Experts of a small language model: vocabulary 8192, 8918 steps.
Below are experts of layer 3 (counted from 0) of a mixture-of-experts language model. Rows are named gate (a neuron's input weights, with its number), up (a neuron's input weights, with its number) and show model dimensions 0-159. Each number is 500 + 25 x the weight over its row's rms, rounded and kept within 0 to 999. Numbers have three digits each.
Before each expert's rows: a language model's description of what the expert responds to. This comes from a sample of Wikipedia text that the model never trained on.

# expert 9
Description: Word pieces inside a longer word that is split up, such as ad in inadvertently, imin in diminutive, ell in travellers.
gate1:513485485556455476509497495493501519524494495522502484465506486479516516511533482507499487524503503520536506536515506463438542500517528536545509468485533467493513523494521502534495520510473530518471484528517500550525525522488506494504545488528462518508472501539506473520493506462527461471480531465514481519455499526484491503497517508455546491460499507466555479501497509447496468496444490480464520452520543477532496531497515463515507516506497490496495474510561523501519486496540468
up1:510522515508458531502490486517495509505486477481504462515463515493505502507534450536515501509491562477526508513465462479450501504493469501514491526490540512479513526505500518534490520571477540474485510503490548504528498525510480484472478507560500498489488493491500490475493491470479511517550495483526491525500524500456520509534490548530495488491521464471503535500477479455467496546457463521493518513515497509506514510525528455476429500491528535504530459501523500512453480522448489
gate2:467493502548485497468522514512512546494508495521510478519520497492509488452512502481500521460482492511523502498447492498475480481523522443473506524544522520511535491491486481504489534441507452485506511497527527486544500497469528540490542519549475446499514482499534476471535522518499519483530523465459493526482479489490528471481506458515483481493499497436468514507480490497545528485490497464481497465435538493510448516529526480494489469490502463467537495491521510492486537496499498
up2:522484508497513490510487491478504452464502504531509480505490505500499512480560545506498445535504562513524542484559507509503468498501472477549464503500478464507511543455512479489498476530487495528503470517506482508476483471537522508527505491522505475523523511489481522534487525516517486528504490472521477440522524547477531514480558520500536492501517515474451494489528518486520516482518480541486490493486506506483549519462487521520514548524459526532485517473477463554483478510514512
gate3:457465487503508511460498495453491496502509527527511480543519526521437470479503503503483496487518465453494541465495434524498478493476502520527483525519459511504509504490468503498491496505490462539506511522525485543524479524523529496506476526515507515541520518518518450536491481539488448504478533481476537536450494484479498487489478492458490532538517507492515504520528484522485519543527498513496516431490546540527510500503515452512487485547535476495480505507499503499541528495530496
up3:523503502493466561504483502493480499468552479499493495503507512535495504549533489491532515530486478461500516493495483491431512482489514508532516548510487498449511511525485469507534490481515533575512496507479504548469491514510550533487488490497499514526514513476499465502457499530484517498462517558533516535492512519513521530497506502530500480459459527446464491502538500486495498519476505474506522533532485498483456543481508480494502496531526497512574525512520468490508475492508471
gate4:509501517451472484514503492476461516489505460495506480498507513512456531524512493570478500494538550502510489464468457453494495498508510527541489506513486519474519473499420501469511493524503508481460497512499519487505538519489496508484493539460485470500456470549521481506524499544491501490518480493533477503478535509497444467525445479502473545495480491515510492492506524512529511436526472497503522502482534516482492505506498513515497526490426484527504513470478501490469519483542533
up4:495459500559535538483502488488526537478482542500515534551486470502514524498505484426514502491493456488457516525514523533490506504465494502497510471483517469528496528510545479516490519491489513488503465493490504478499482473509511538486498459494518502516503540504491530482483491451493532524470522487483527517529514508485525508497525497463498445535489533480514534478528476472493475539483541481463450481534489471489516546469540459476505443532519474506492496542478507529502467493507502
gate5:480507466477425502496505457486471478494531483498470502479462499535514505486508471502462528491487533504470466466548512470423480517509489495497452485462521527499529446497484489492492505488471498491509488501455517488515499500501485506552443541525507500515533524512485487478518487530468506530491477467501542551472513503481489522494518499532497459549501515519500500511493516549519470475501487532478498483478513518510478484554530491474498502503554508485534511498501470549536477513485501
up5:502461458455513504550497516544495493486487505473497482478479523532508471506485523498524482490491466528490508518506499499459554521531483492498498530462468514474498538506503484483468486498504494485495512492485475478483518573546499465513466534490493488526479508484520451478525516479499463509531521472504529490458485469499485484540522529543466445531512539459505512518510465487531476491530545546524494498512496539512504484469496487440449506487522493482501487504501469509520441516496480

# expert 17
Description: Single capital or lowercase letters and short pieces opening names and terms, e.g. T in T-04B, M in Malda, Bac in taxonomy boxes.
gate1:484466525480515529498484532485496509498499469523483491483488457484514498496503509498461441535484533482535548514489470474513470531475477495527526494450481542466515522463507484512517515513554532494448532500503549466525547508511471486475471528480510492491519479514520480476550488478522500477523478523519544489491528496486489507505507468496495460485455492499514509465463518488529520488498504529524513526515469504475521502502470481505475531520501460473542492470493485501529495516565572
up1:498506530534505476481536515502518496504493506518475505532437549480509466530531508544508503502499483506454461505475486498485430486494520501477498489507501499490487490480507503493431509484488508528521476497516533495480496468503538472452504494493560496470542500514498520496501445531530486530530524523528513486490515504511458493507514466507487508517481456529507491484512500536460525509504497499534476546495523444528491504474543494501505489508424518498510513452495485516509473442460519
gate2:479484550466523484505466522496452471487492429484536475478504488490488510480480485500496490473494538492498504535470530487507493513533495511505499525513487481495547541500497506482471467530518465429468514489486509500511543526492503497534527519536480503486498472498541502475505467524461495470516517490491449499507514463468511527467516484537491503531499509498471456514517514545513458482498507464511504488480503569500522473512497481510447461496511490517519526565521531508501505446525505
up2:506567477523468480484522461503531474520506530486463542512511508494483551492498480500504505545497529512531512519528468465497501500507505506516499490501480490539478485526529523497536555483478503494471510508526511509502516511494468494465497447496505499497490491501490490583490558529557512499512486481506506461534464483467514509538524488459446486453472495493538535534518479490487506503536484502488512533472508507492522479470474479496513552527501498482544510509537505536496534538472507
gate3:496457535488457476507510460486484472454510503533534495496495511493515474533471535533461500496493508528546474515488534497519536508513500469486505502536468507461527474474483477467528513530494505475537493484525464499457521504475515496536472483520538469509523493494484469463492512545513509469494519512473497489514428530518478514504515486508479472499525528491495494542487513514522514526494505489472495512464495471474500536478497566471470494488505477488499487572460516493440539537530508
up3:489523502493519467488479484521521492486423474491574483487501461513468542505467511485513526465512513479500514484473510506514556499510529480462517517491459503478488568490548485484500525509481554512505483487504523507444510536503507486515463536460496502494499506438485485471500462515501490531493511510538512474470494478523492500496515490528530492512497491489486483508499491508533483468449462495496467490514457482493477526477484491462456445519524519485504514460526517508492510534542512
gate4:505513495487513502498459484518516454491524495514512458464531490526484539513456518480486477492491500526493485497489501487500495493518519452484556552492515419519461508453510496505540476483508484507528483479467509511488532520474475483481492504506515459488468498461493476512549504458534486532474481462507487537504503528525522526523499468490531474487523527505484494539498503464511453505560503468486453438502500510459513488487484467471488528489545482505486499515479537502498483527513543
up4:515528536525464537480504485499532510524544516477503540494515495514509502517519479504518480471496472502443490543500526508446515510502531469468514515500492481490503420489563512546543527495510498513505475466478500441529491490507521507513546515491522468550471504498538514500522513484474515479541531513484526460532495483527508484499503469483533491522513485484521549469465480546508513485496503530479489501520528519509455529494486501465467532482487506494464490473519535472506520483469521
gate5:476500477447505479553520503513498507534483504450502491496474470530540476533492511490503519491489496521539502522495542488488548506548546498483537520483521478450487477490524514481474475488495487503493489457536528529478511505452474494491525501514524505535528509529514521505525499481481491505489506525527458510503533557483546502494516471464513518510496480503511515489481534507526473531466417504442451497542522540492502489536490445492473491482504541494512514470497506476502518521507499
up5:479521524482509531544492508464540531467501472512493474531491507476525474509502518484519461448495539442528529513529472491515463498517496485548509494528533493532524490532500469508501515529487499494483523525492474458510502510458483544496495483558504536496545474498467517556479498508504507483472515521515493516498488513545478497502535518492533494472453488541500489492514494503444504494516547509502493480553518477507497491490474554514544494508514506545529516463489488448495534523467498

# expert 13
Description: Pipe separators and header words in tables of results, elections and medals, such as place, Team, Opponent, UTC, Rep.
gate1:528476535513518513518515485500515507522477480470467497544522474488514506528467486509506486494500503536540536498470497501509481528525507479523509476479530472520466484504494463461502504521495499485472498518507512460486500447489509481475492536535522463528516559460464479523545516509500483515468500497466498481485535525520466478505507467513556507483486463507464491468445508491531504535465484499462520529447487473478517503500482476435496514468478532486532504532506545487510527461538542
up1:484446474489462456515515511460478493534532503478496493494493507512542498476551501484545535483509509532466517515515500502537513524519497484499481491501542486480497500517513511505467471481526501513549472510480501519509512512523515519526500482495512531508516516560501502486523498471496480492521502453496460498457510486523517488533507482527526417507471494507501464503486502535515537535487505477497511457474455445514478464490492501514450501504525494489534498495404492466529508479531483
gate2:497500494530499513462485518473491577508492492506523499477571479471514495494510518523514511477528536514500502494522515495506480483488508538530503472536490541501490498510541513480498523512524516459530456500499550508497515466483538524535481504538524559469463511533528506502497471521495449531522474505456472502500503464507495479476470513501466467512507488541522485519505492526509489470520459524479547492529518544517486494516462481447528505496497484496513477512469470512491490437544479
up2:496490505474529491510523465509498510496495539524493488498501535488478513494477466552497498483460537465495538501472493504495521511450507484516519530524496523512491493503501477491529504527508507474505479482518523513496462493586485535501474531472492499509493548542475495504451498458516508467459463479505463525490553472507500498497517499472508539478446492509476500511468488523492508510502518480493529529475476516531548472473528540435497514449537540512520475485518517512563489477503524
gate3:509452489483516475505492450485459538500474506507521508505513529498546439531465493492487496548502507506527473497522478496514535553521545505496526475499530479463491518514551483514528525533501494506513482444490496499440511531534504515490472498512512478491518511510504464504468478442510491465508485539494493501499480507501467501487508532476492481503442510525528516558492515510496528507493474525540481504436492514463483492470462500506489497490480474527488431491496501528467463510491526
up3:499493520536535507515510524503537474467501483476519485578502495510497484515537484495553489502527554495505470480519535505504511461478516521482497466497512532507489506485525561476481502495533522492498484526475518477515470458547496514509528523466504522508541507467502501496540506506517541541542511483512535530467522536479561510548523470504455517500478498508511476495502537481509461474501497530497478509510496500560494529536527496482490550498491450494498525488501449465518502489496482
gate4:483466560500478480523508491499503472475519520505536527462454491513449478505474471506485529525484512465493496503485494474471488523525509502502494504547533499478482524501492517493485491559511524503497476459465526515527547513475490540503506478473530526469543503510572486468499552500520551488531543547489481504468510475485528494468539469479508511460453511502503502485461507507477476499470500503488468469471548510513471522504511485476497542469498501493497489538485486454490485484491475
up4:504465509495543517489526503489481471514498489474539493461469490552502511489513486490538510497491488482475444485495551516502551533542460515479477451554482536510493500510524539486484531480483497496511516514455511503509500507485484484530508509484536492560521465473503517491457477477526459498512474482496524515478501478466531529514527514511511530475469499502513491497469517491504499508500477503447514478491488539533482522459440525494486520509489506465502517590506478508527528477480476
gate5:500504520507487517513509509499495501489535518529532525488522527475484450507487488511454473486528488451518517501528451550490513471499472502518500468492533460528485459517528519503485541476495479509464462525460522484503522507468494508502497512535489533524486483475528494456555497506469515492492517493492455534487457473497468501498531453542529522447513472517514504520537525472534516496524470493506496535497514479539566482479523516484464507481518519486444484475495564501515502504490495
up5:519524514542512464501463501488485496484465516485507495488489497531505506565491482483514549542497494506476488477502485432514496477442505515492471470500465503487547509442461499469518495523510535481492552460499497536497520516499496470552509466498508494476505511508500478521488501502480485459521495463520449497539524532484534481495542529515447523503520500484513490476525437473492495513503526518508483480513488459464480495484480478487495496502509525508516477541452484492464502454475538

# expert 29
Description: Opening stems of Latin-derived words like public, rel, att, re, and al in "et al.", often before suffixes like -ation or -ated.
gate0:460472498523505477498485491540491512484501532514486507524518480492492534429509445492547517514521543512529487500502448510516485487515510532453517479545484464531477489463468526487463494515492487505501509500539473513515498509519462529509526478491459449465487484493479475471487530503506516485497497505518506526447460497508488532462484498534505483547474542499445473524491488443469525538517492491510489493522490469507486482555507503501504459522487496464497520509499542503465468521512464
up0:563500472497492494474490491498523502531541499493544474472482508483470482544472508527497517487499450566485503500462508507537502490480491457522443488471497521524502495496526485566532515485486498450515500491493529542466492461514515492500504479527492538493508504524487492558504464485497449476516508483486456483511565504515530476508481528541518515460531495479497487467477472483538457474502508476498486493491463516492504466500493499502510496484487510469483521493447473510500549478523527
gate1:499523533522525506518458520539499508483501530484503493504462504489461436513497507537469548492510481515483526519527459472492485484507504444494506541535509538480501512521538491478520535516485490508501489557489515442524497514452518515522483471491502504486519515477518500451552557518515533533482517487482466487533492488487481486461484517504467492484505499516511503520538561451513487463514490515475479482512506521525526485495476472533481504469525495495451475493513484500434470498494522
up1:518489515433489518509540492472513488491508497487508544496504510451542510525555499498523485538529533510512457518524519523515518445478456527500463486445476498527525502501479484503488489509519495474487489448526516530512487516528480488522526521505485512505487509541490488552480495478488498502549490519529500501545541487532531446532514501518526478483492485485482495480492459511485481488551515459551540535497521484487514535510489506472501490524512494480533552468489501505559488489505479
gate2:519502511510509516484479506548469475475510499541509486494515513554492508491498480498494526500495528500478532480494493467467502484587548496496524441527531482491511467513534562502505474465491538521501486493466519494451491508438492504528486495500469479558495491500486499461522507508485498488526508487516561512496478516533458507499484526453463515487492503492482451549466514507507517477517510536471520528534489483497503475504472497500513497497473520504534496537471534451472480472479516
up2:507479517476495495518493498530548495498559498517503509477483549546510473507526522518509493509523489466475502462522452530469544536503517467511493470473473525482458503518492513505512488521561531515538536457512516472499451493500512499478526505513500520488492488472516513477512479535553505477516479469502454486516463540521458478501515495536545505533498435489499487484509528504498471490469517457495516499548524488511542511452489531497478513502515479542496486471445515478517485493504504
gate3:500475476506502481499493483536509486482495495457506490509506473497547479521526494519483471474503511543512509498461459524494499525524518469551485541526512499518490519544543508503493509516497529499463485494484492495499520476491492578448447518448512486495471515508502510489484539509525528527474511547451557520504506498526507493507558469496498549485537484496479508465496521493509493452504482502522539537507508500492487484438444533484489520495462513490515499492472484464483470532532491
up3:495501471504534540498518501487529506542490497488529514442492500494502483502509480481496468500482508506524498485508517487466496515466515512488479519453496512504452499488521573492516506452483521500504461479523483501491471503527488453528486475454445481486501529523487489497530462473494472482515487457544539534542513513508486487483488529504463507525495523515464487463474557532482526562478487471484492542510539532476452479493536507550487496534518504502497472494493478526546491480491475
gate4:491499485494515459533477529499492504499523492469538486513524484458483496498526510502520475472513507535496516476524483495508516500429522514492516466491467560551492549510493493495481513509548524490549521537491502522538543497476476496490493492490508488503529530513522491520505475503468510489508501513455465497487494509446504525474458490483504515512460507531461477459482539485499480493534424480509544502525528509454452565499519489496481515516503504515490480498515507527496467531551477
up4:479532483520505486526496515556524495517510482459475484509487518541533496512559488490477475485534523481494485474488486512479524536523483467495520534491505506516488501485523519512437507506495521469522469493509489441469511534519443488431504521516491497512485510492469511530496460510489492512540497455527486511544505466527459483477505509519482486509532514513475508428475462531508542528503535508535517509487511497497476490526478512517476546491491544537511509476485468502497513532496559

# expert 3
Description: Nouns naming the topic of an article, such as season, film, game, song or series, usually right after the or this.
gate1:531523525485467447527497476490489457503479541484478523510511499491475495511462469495505465505506477511490514462511462533505469483484541527526439498511502499488566477515528495516537511538524457449480498482510489517468494506510457548511463454454473549503523535549494495520513493527458503511519515501501489462492500538505509478496479507494486543494511460499476550498480500517471548508537496471506506493487497495497514491510519486503481488477495552453511529519472535462527499491471508
up1:470512448500488465521493491500461516504509476505490458523509489490523538525541495474521493430508514466466499501500529507475513511513506500524529485495461507447507541508510498482515522509519506500521471535529490513454515496446463493524495447466492559500474464550497502510485487488528539500515490508484535501518478494472501500495513492484497486538486491496458529481521473504478508485484490503563540540490583489469517503449532488489516526542495502501511532459526511509523503526479510
gate2:484500524520524521509486503490502568500483505491472506517508540531480536468492510519494482492492503496465465517505468488483500528514482450520502540519533518512492496531525488476482474501491540530486524513427524505531478512498453510466489509543467524533472477482518517493434470520508499488541541555469538502471469501491515462505478490497549552519509487489454489456488490497508484507538504492505528521503503497491529503483511497497515449537479498491427508464500490480505534507478521
up2:495516469484504549443497523493492545457498517499515483524449495517524506482540518503513481510504542510487499511499471447488527524548515483490519494469515514491491518506477512523483529488500516508502512517467545444525523505471517524461500537538460498523557490506537533500510511522500458511521525523537469496463518544512542503507487527563470513479466482533525473508505496525507498499524489506512543518488466504533428495471525515496491518529465505535482509520497517510495468514477468
gate3:518503571516512567444468481455538500466491510532531517470474519510474487468481506517488442502525474513479466487522537477518461517494459525525500502531527458467504487492474493514544481487511496517493504504459492496501500491519507509507491509510523498493492526480490549458495511493534473502480480500507468481486547536487501506497507487493524555467508523519480459483469523501521506498543466523495499549484512548481434493504487506483482527510452496484498483520525533475513499460522522
up3:484525501483482452488528468515463494500487506534468522513513504470519517472497530515450554523500548478502484503502523502488497449507492527501485480462509532535546505500532455514451488487498480467519491525484534498478503438505501464477489494510466485504514478465541492475467499478461513490506495520472492505470517525466494521500434471508500504492497524426473519518531508534488523503483520525510512541475463517479471511520495460502517487502473511507523514445474483507482459491451478
gate4:517494476487503513487499494514526550468490501515508515505529518516468528470494512506480492526509469492484460546533501513472499501518527447504438516500507430484473480472530510499518495500486495510478450505504502473511530482480565504483537461502508473507453491468478504437476456450532510538517515530512547486494489508553485509489485489488468479492462499493538492526516500513503458536514483530495477483513486484525481504484502490493524519483508466499494462519460525493454538527450468
up4:497519502491571475528473508483524485494517541485458499505518474522488491508496504469498534487456448501486545498510512489517566462537482525495533526508501489506537515460518517501477510506490504509533533492474517483550489495476530496468516501499491486495454464527529529509480527507492495526457489456506528508507510431496524494500537526525476541492515450480528510495483519518487526497441506486466540501486523463477462521515510485484492521486482523476460495487526508531536533550495499
gate5:502485509530494527477539489487488469456500522493479490542514508515508513472491503484471484526500492493507490475453455506446529556502506500499473513471507442514498508502555496505514491505509481494483508473467490492468508512494556523524495472525523435449501464524498521518485495468504511519511491535452515488463451463487490495473515502564467514488514526506537491488514542473489497524510498511461499532447506479505507442479516534474477485454493479519478536460472475505471504506484489
up5:465501484494482534535513528538498503422504552489491481535462495508499498489455491546471510481530479486474491536507476536453507510485516505524521498488511525517515521491532537496489486543497500527505488514533524491475525520489511509481501483469550457473445483529536482501522512529518456476494516549469496482473510487533475470466505498489510464501534471482468497476479517492526523529537477511490465497468490458497499528488486501496479488484492492537493550453546475478492521514551490

# expert 20
Description: Articles, possessives and modifiers before a noun, plus -year in ages like six-year-old, and semicolons separating match results.
gate1:501510495500495504520445505516512553496488513480489518516511447502518499472537455495499495495516564558487497516523498517505506537541479517494475497536523497486529445493511473510520522463522541478527482509511546501516566494498480496504468508469527477488503539481529483496498475485476524499489488516505530550498537541543460479499538530458538506487492508520523516540511512547494483533497497474472512493493486507505462501509515495502525515549496525486557493498507512462445511518540475
up1:484513514533524470494487483486504522507544500488485471513523575549520489537495537512474524490462469432516473474441481485507512500494511488516563516468489531496504554487521524494506487549516528529509509475444478498517469497515458534531503488560488514535514482554494500496503508511453473510502482464509473468493509482442483475504487499540472526506516515482484462473499471502512522523482540503467502518502512517508520519519497507488498503491542475500471540496476501512496479509506521
gate2:496487428514496467486513462482509467496451498518484509464543488530508525492472508486491461488482502482474512547568539527519500511545490473489466466501482503467467506512511469481483524522482498492494464515493463514500513507491555567497476540503484544479502472472521479498523505479464480517493568528475508495505520517501510508475542464488506524488535474491524440454492527486514523486482463498499477509534508519519517518490494496472465469491524498488532530503494460514476489511475508
up2:480451525493461536498512531488498495460503549544548497532493521457450501497472516497491511508509454513538499505523418489497468471535508481499527486485535510464529497459502511486516520520512535528495506497518516485486526522524480501502527492464500528496541477503514481522464457515519516513491500476542485518505488528513488527517416501489467557496478506492492535481481487500491504484527463479514494463495502463476484487491510523510501489490493473463424498494508534478496513487534484
gate3:511517516519507525467475490500441513503498470507530445520491498498465495541485502499512496520483487541512437570489507487497471472516503469500503478475485504511471473525501505450471541489483490510511522520454536509535515495474586482491494506482508490495552469525512498510504513467448502511502521455516509482489528531508494485478532474501469490455526520518515448492522495521560555494500495516514519497488518472509484501507521517464471532494460514493529540514503498461499496465520507
up3:510504503518578496515499456469499513507502512504542506496516528485494485501484498485505525500484508455511539513509509508523518467529477516511498543507530508522484483506474526474504477494504485481492496520485518476539482484453481563505482513505473485488518491524505542484518570500507485505469501516511499493492466550513507475513497552537509430454457513467521506511439451505498538508485536499480501479467514452468444517534486470529489490507482522528514519501480489467510474527514545
gate4:495505490520498473476478467493456488500503486483526478494502490455547504492467482527480508507471481480519537499464478527500509545500533527485466475495526493531529491486537494496473498499506493484496520495446507522512548517504506478534477476550492480492492492576484519454503458537517511511492502488489504459543479482518505527480460543444507498513473541539484488519519534478506494481519443511521473465474495515504537490508540477493537534526497436484454470491501520469504517494479493
up4:505467536504522481541498510468512498528454493520432508513499495502458503476524495483466492509497520526520490524528533480488580500536529555472507509504486497471500474521501535554485504523490474480495502485500510499442537519482525551482484475448472511444525502499510507497458510462472489525515500503534530520505556483454535478510510485526487461521520490459502488494524474482530514482494523472498531508539504481503464501528530519499498449509489533471498495510504489507539503493490491
gate5:513446523505476512507496509520487500456508476460508505471515525501491512511468503519471435504500485549521528518483491546489509533492577499466476521490515516536496522458511515467495488509545524522508505496491531517455496530512510501526520450495515501523492464535512491519507457524453529534554485467481488484478485484476451518488496502534497482478475511534545495502516541512492478472509419492485495492478478520486506515499548490470474487496525530496472509534471476490526497492510473
up5:512487468525533516496524487542519495511474493508532480478544503515447507480464480493492485500472520504469528505495516511493510456521511516528479493480540457505511506505475492442496469564485507552540555446496509456511477483475492497516497487500496462503483523516501461495509502510506493504521518510538453544502494515486497515512470521513517503462477496463484504531541517523510475511465448524494490481462468514473492512518534507522486501509494526478535488536476482471508471584504552

# expert 53
Description: Suffixes like ent, able, ible, ed, ously, and the after verbs, e.g. absent, needlessly, averaged, underwent, necessary.
gate0:491501485491430519497532486499473495488504503494520511518438469518537497510485463480524505494489482500562532563492498481508486512547509499474473553490481509521471528449531495506513505491506470511493507532454495521496497501531468506469490520540466485492506504537443508503508483496486494486512518506581534520487503527510550556502499527523476537503483476499473529518551536489529529491472517482482512516505469545498473469524500496521489464508459524478511511501525486530502476487508492
up0:502490508549523500467492510503521540495516474497470523475542469493509515510482534534523519518511471475464450475509491501513506504466527464490495514493527528473506516495536499499505489516487539523535487518477483522492477530517444527489503480485507543527449460504533514493529532559443501507485500489465446493515469498479489503489536445485494511490490458487494467489492525442487463476497490520490476468512500501479507502427483522514532514438485515475480520546485503498500498519467482
gate1:518505497529475515491515493480475507494545548529505556477493434467517492472490530536536477496510489489497491473494498449503513498501502490538500552499522480490531476490464450497503481539511486503544462491494502494484506492540500486491468521491505482500508540497508493478500475487553502545517520466475502495525484517500548499505492488493484507505458486570489488493529527501484537452531486494519512474530493530478418515489497499502545503501518547449532487511508541551516509516482502
up1:493480470495435511473539466496488528511456514501519492499464510461499457475477479475507563502469452507549513508471478474505485532474520511536486503499517461454497494517502530496522504479497516557474521522499532513506501486461519498480481498521535486483522491473445511500506521521502478475476484495514469491493495489465521489497499498520524515449458579510480474454472474469482491507485516497474514505535473445476521524493514505461488504461505536474521507529541524508492479518475494
gate2:481543512504528460486486565493485515486493418495494525492452496490500553471511485517513494505516524480461493521514510464464470486523520453522432504481458503471480490521524469478489457473519480510450491499476503479479518493506486511462475518471493508469484442520475539508492493477521546522500529549486491510447550471488495489507533505502478515518470500525468492517442501519508515482500478506508528501468527508491485525511524494510493498515459513503533481463503486507493462486489499
up2:539486476511505521529495486507481483518493513470511540492522528506479494513500507497512481496472555536497512506513557476516559531516552528457512527530473496463463506476501545488491515512515502522527512541476505513510482490498491508499528502493517530466495479538525545538504471491475552483470473444478493452536524529520552500476476474536505457511525487505505480526521515479484452497506522479501469526482517463444502504534502491500512539522505490508505514491482475450500480517545533
gate3:489492504464465522496485490499509521501559516528505497429534475482529527493475500522505523483499461474523517474496530455511520528489475444543486536512508502501501496518470510489531549458496473513494467481491477514466531479523464492502468509497523531500462490484483499559513492503501522517499552487542479465492495481539508481510507520504496528461485493545486499473507528497501547508525521487502471487568477453504506512496467469492494522445536482484544545491503498498509521473493534
up3:507530493514528507511507501481488525468486482487528526458506481518478536512487559492562506496485523492541517473486567456517482510525506471493501461477500475529493479459484476445498490497515481498494556534503494478497484454513481511512487509488538464479480494501468471473480510511492475449512522441518532485502539557470515454513546499496484504534477511487520476472484509545524487473486479535514471454491521495529489504508511515501521501472466472511523509504455487496509489455504472
gate4:511499475494545530531432482516487468501516535513490474479519496497502509525500471478482488447488505492538499488519508529479522543483574479487483499504507510455543502515489507499500529472504500471489527522477522477474521518489498533506461454519526507484482493557504460466504519528494534493472503497467452512490501505525452489499483506496526537512485452544494521520500498471516487526520469499487488488501526503483514523490427503531509563494541534487546501515473517537484526529482520
up4:489502517493496456500528493494491514506513486497512466517494484502465459494499533501493494494465513504548517545491539479511509476525522484487539494484485494534465513511518488527516508499454512483534491474437436537536529493521480475483481557444490492503497500486495522487489464485480477520469459522484529454510501497491542553474471504474527533455510510500488490441514534504466526510514517505490473504506502561501477481557532479483512459539503464515483520496545482486527479490505512